python train.py --n_layer=11 --d_model=384 --n_experts=256 --experts_per_token=4 --d_expert=64 --d_shared_expert=512 --activation="relu" --moe_layers=[1, 3, 5, 7, 9] --router_score="softmax" --normalize_top_k=false --routed_scale=8.0 --balance_loss=0.00249 --balance_bias=false --router_z_loss=0.0001 --init_std_router=0.00739 --lr_router=0.000321 --n_head=6 --n_kv_head=6 --head_dim=64 --vocab_size=8192 --norm="layernorm" --norm_place="pre" --norm_eps=1e-05 --positions="learned" --qk_norm=false --attn_scale=0.125 --tie_embeddings=false --parallel_block=false --init="normal" --init_std_qkv=0.0278 --init_std_o=0.00593 --init_std_up=0.0278 --init_std_down=0.00593 --optimizer="ademamix" --lr=0.000182 --beta1=0.9 --weight_decay=1.4 --lr_head=0.00622 --grad_clip=2.0 --warmup_steps=540 --schedule="wsd" --decay_fraction=0.55 --decay_shape="linear" --final_lr_fraction=0.0 --batch_tokens=[65536, 131072, 262144] --seq_len=512 --doc_mask=true --train_tokens=1066000000 --steps=7849 --dataset="wikipedia_en"
Below are experts of layer 7 (counted from 0) of a mixture-of-experts language model. Rows are named router (the router's row for the expert), up (a neuron's input weights, with its number), down (a neuron's output weights, with its number) and show model dimensions 0-47. Each number is 128 + 24 x the weight over its row's rms, rounded and kept within 0 to 255. Numbers have three digits each.
Before each expert's rows: "comes before" lists some tokens at least twice as common just after its tokens as in all text. This comes from a sample of Wikipedia text that the model never trained on. Tokens count by the router's weight.

# expert 99
comes before: ",", "–", "°", " |", " August", " September"
router:134122133141156108115148160110148143131121140148120144077103162167133123110133153089141121129116201093130130105128178125129104086115140133176112
up0:146130150140161136139119116144143147116152091173132157113134162148166108125104103120185107128138116154108094139093141108157146119121131112119163
down0:132146141120146154180121092122140156092131121156107155152131133142123123114142142138121106115136171143177135112104132156106111159131109109108139
up1:148121141114118106169113110125128111127096133173130143132094131151133153112127090118138098087119143119136145090139105093144128104121125108123103
down1:113163143067126137196137143116146147104142146136137126141174112148113118150134126150104127100158166105141147130093104142075144129123101126084120
up2:157126091134138116143126119094118155161123106148114165102068092161122092144138123114107126118130097170157127162147171114107101134145155135164096
down2:137114131107105088098109114133111134152118093123123144131112118112160118137095145116163126125108081136162115106133120142109132134124141127078141
up3:135129177126104113139121125125119129143126118174157135156099125164159095114117091177097129134114075130114140115149090106121095108142104112137114
down3:159131149116114133141121137141138116133122153121173111095114147147142184155136089142143185103092113135156134097154127139136113129152107183153118
up4:122101101132125149132130150144122118116127151144170207065089170155179105098152121104118098088157149140107145104182120084142163120134165124160092
down4:125116120097114158104078130111144156142145114091141102143131152105097142115107099116109129152049122112126099152137162138161121134168140130146144
up5:162130120165134119094150118156149116122186097084146154114134166141133143117135098108132145142128094146092086136135140099183148154111109142114137
down5:125123107102137124094172132124155148131113106131110167099141182118134121109171138111119143138152160129125152094156119151114111102129082139106106
up6:134160088136137131135114138173116136158129158141160149077143129128093143091131125105155127163151133107151152138137143116140152152115122128132111
down6:125167123169075098098107092134114125135102137091197141100139138131146153166169120140113143095151152129133144111104112123120127096138118165124171
up7:162149109120126085117116073155124112185108151120159105129163171075182148124133142132131141147150144071108114100117137111122134129105123108129128
down7:112123119081096118100150142158099148140151163126118148122195125114142075133132126122109100111149101137165110110088119117110130129181116150126070

# expert 128
comes before: ",", "0", "9", "5", "8", "64"
router:156122109129130133162144170085154151143127105145114130085100147135138152137129146105156115141157182089113121117146161085129113079101146152166090
up0:119136128121094127120115159155095134104141126144119091149162173107122140129140142106093095126100138121189120109138126092085147108157103111144138
down0:138155115093087113136102152160123131099117111144161093150126159129082138147125137165143100113092124084142128110141144106080112143086134167209157
up1:121168147132196124148146149093155138117114103124119111121128106177122140092113102115116099191139141131091105113166118109137132083106165136132129
down1:168149098114113138162127159114180105136134134151141142123169121124137139109169126135162099149163112116096097114165086166144133113146151142131086
up2:107155120147136125108129083092151177089136130089125123103101124122195086149171144161116171118117155084148094131142126134138127133070143119129169
down2:107098137119165168106167111135155115143113172069142101147105163125090120139127108112177158102119146163104101141152094158167099130089129140170141
up3:118154157143137154153179166159141092162139118115124137113085118161111160133127134118125126118191127139145088117127089127130091072090119132118132
down3:129131131139115158113179121109193100141127158136121123145097143145164129108200119104112160101121138165097115088187136149115137156129100152124164
up4:154170160137141191120119151156107125109094112145142161124117157139134126081105171119160126117113112116159102139090163114106131121147122148124120
down4:123164122106142133134125143120150154095143104122168150139122149158133088107125130139162155099127120064165104124131166107113112142121183122161150
up5:149113158125087147166153167153114135137105081103110109117122129125084172107086116140109092140159133126136190124099151128134112114153111113114125
down5:126096118120122167095135109137130080130143122135127118100138121130163140118182143117109171132122118134086117072212164155100082155136107103185179
up6:135140151117139130118143111107138110167134114125127124124079148074083168146158166123127135137098145132114117170107144119069111169104130108122116
down6:133130123123136122100130131144120131147173106128136148154115148107128149112156098115134158152103156133114072150111111072169098173111088151092174
up7:132163124154083170105126085131132143117167138143207140157124126128126140125120151127211136101146141119134132131131162127124092101116090094115148
down7:124118191094081110137128114082127161149124122153112106084156172120145098083095158159126150142098161100166162144137093117074119145147136167141134

# expert 226
comes before: "–", " |", ".", ",", ":", ";"
router:135132114133135131126118166097089147135144121157117148080102178164119129106140170099177117150120164075118122106132171115121116092087140147182133
up0:111115122141101090128124103161139119132144104123167067146088130150109137136156177133137138144135162104148098113128139162165120139112121141141122
down0:103145161124126166075143113145150128145152135111125164126162164115139131091126149160154119150166117147118117099147098139132091152136125122170152
up1:129115165113161142125132142160134106152152127170162132107140085063136097152149207109150115156164100151161155081110150123135093101088152139125122
down1:140148146117104108139118114146144145156112143145159166144129085116147146099124122136141148161118094164141104143156129161140143131125137128152133
up2:131127136097126097140146155167153110095123119106122142183156125156123138134123101175127142139159154100147106106140091126130165124154116105124106
down2:136115122103150134147125152110132142114085138106135125121123141082123104106160143104114154123149110114146120136103095149095134145181127091141134
up3:129123084124159163102110108148122150112176096134124119114146144143116141118077141136146133103124124139127128117112155100159160133120131112126116
down3:093124133117153136112117122084123156161175148144108119116074104109115095113107135115128098120150153123107122133117135100100092146114095154133150
up4:107153108141151193144151112126111064132138122120119141134171128113115108111111152104134117122135091130156118132114132130105114121121172132123161
down4:098155150133138143151117117150119088115105120154105082131131145102135139134114131097141186163126092172123166092109133102116103128106080136104162
up5:128138146190153157083123146126093096134135129094133124137165162120114121109091128108103106069153111153172120108141177163101106120104115145131138
down5:151143141154151175158145128147109178109105093141126135098145130155119168127125201171159131143133150135176129128137122133145127163160126154177060
up6:140126127116126101133112128150137063134151104135134116134074133183134123128115136138112109156132123099099123147114105109123077092108109125128149
down6:158130126099134093169140157089162179114137123124130122124114134119114106164142143181120179128118146130146140119115106091074116155163089132119055
up7:145151166135111132126113137162144117137100117117142125133062138123184131093156135117093087149121131128093148132135163101171103075164094127139114
down7:125161176128094114152121141093156129136143135132158117128073150163103135105123118157132095100124089123161113111110145122099134130169133139120133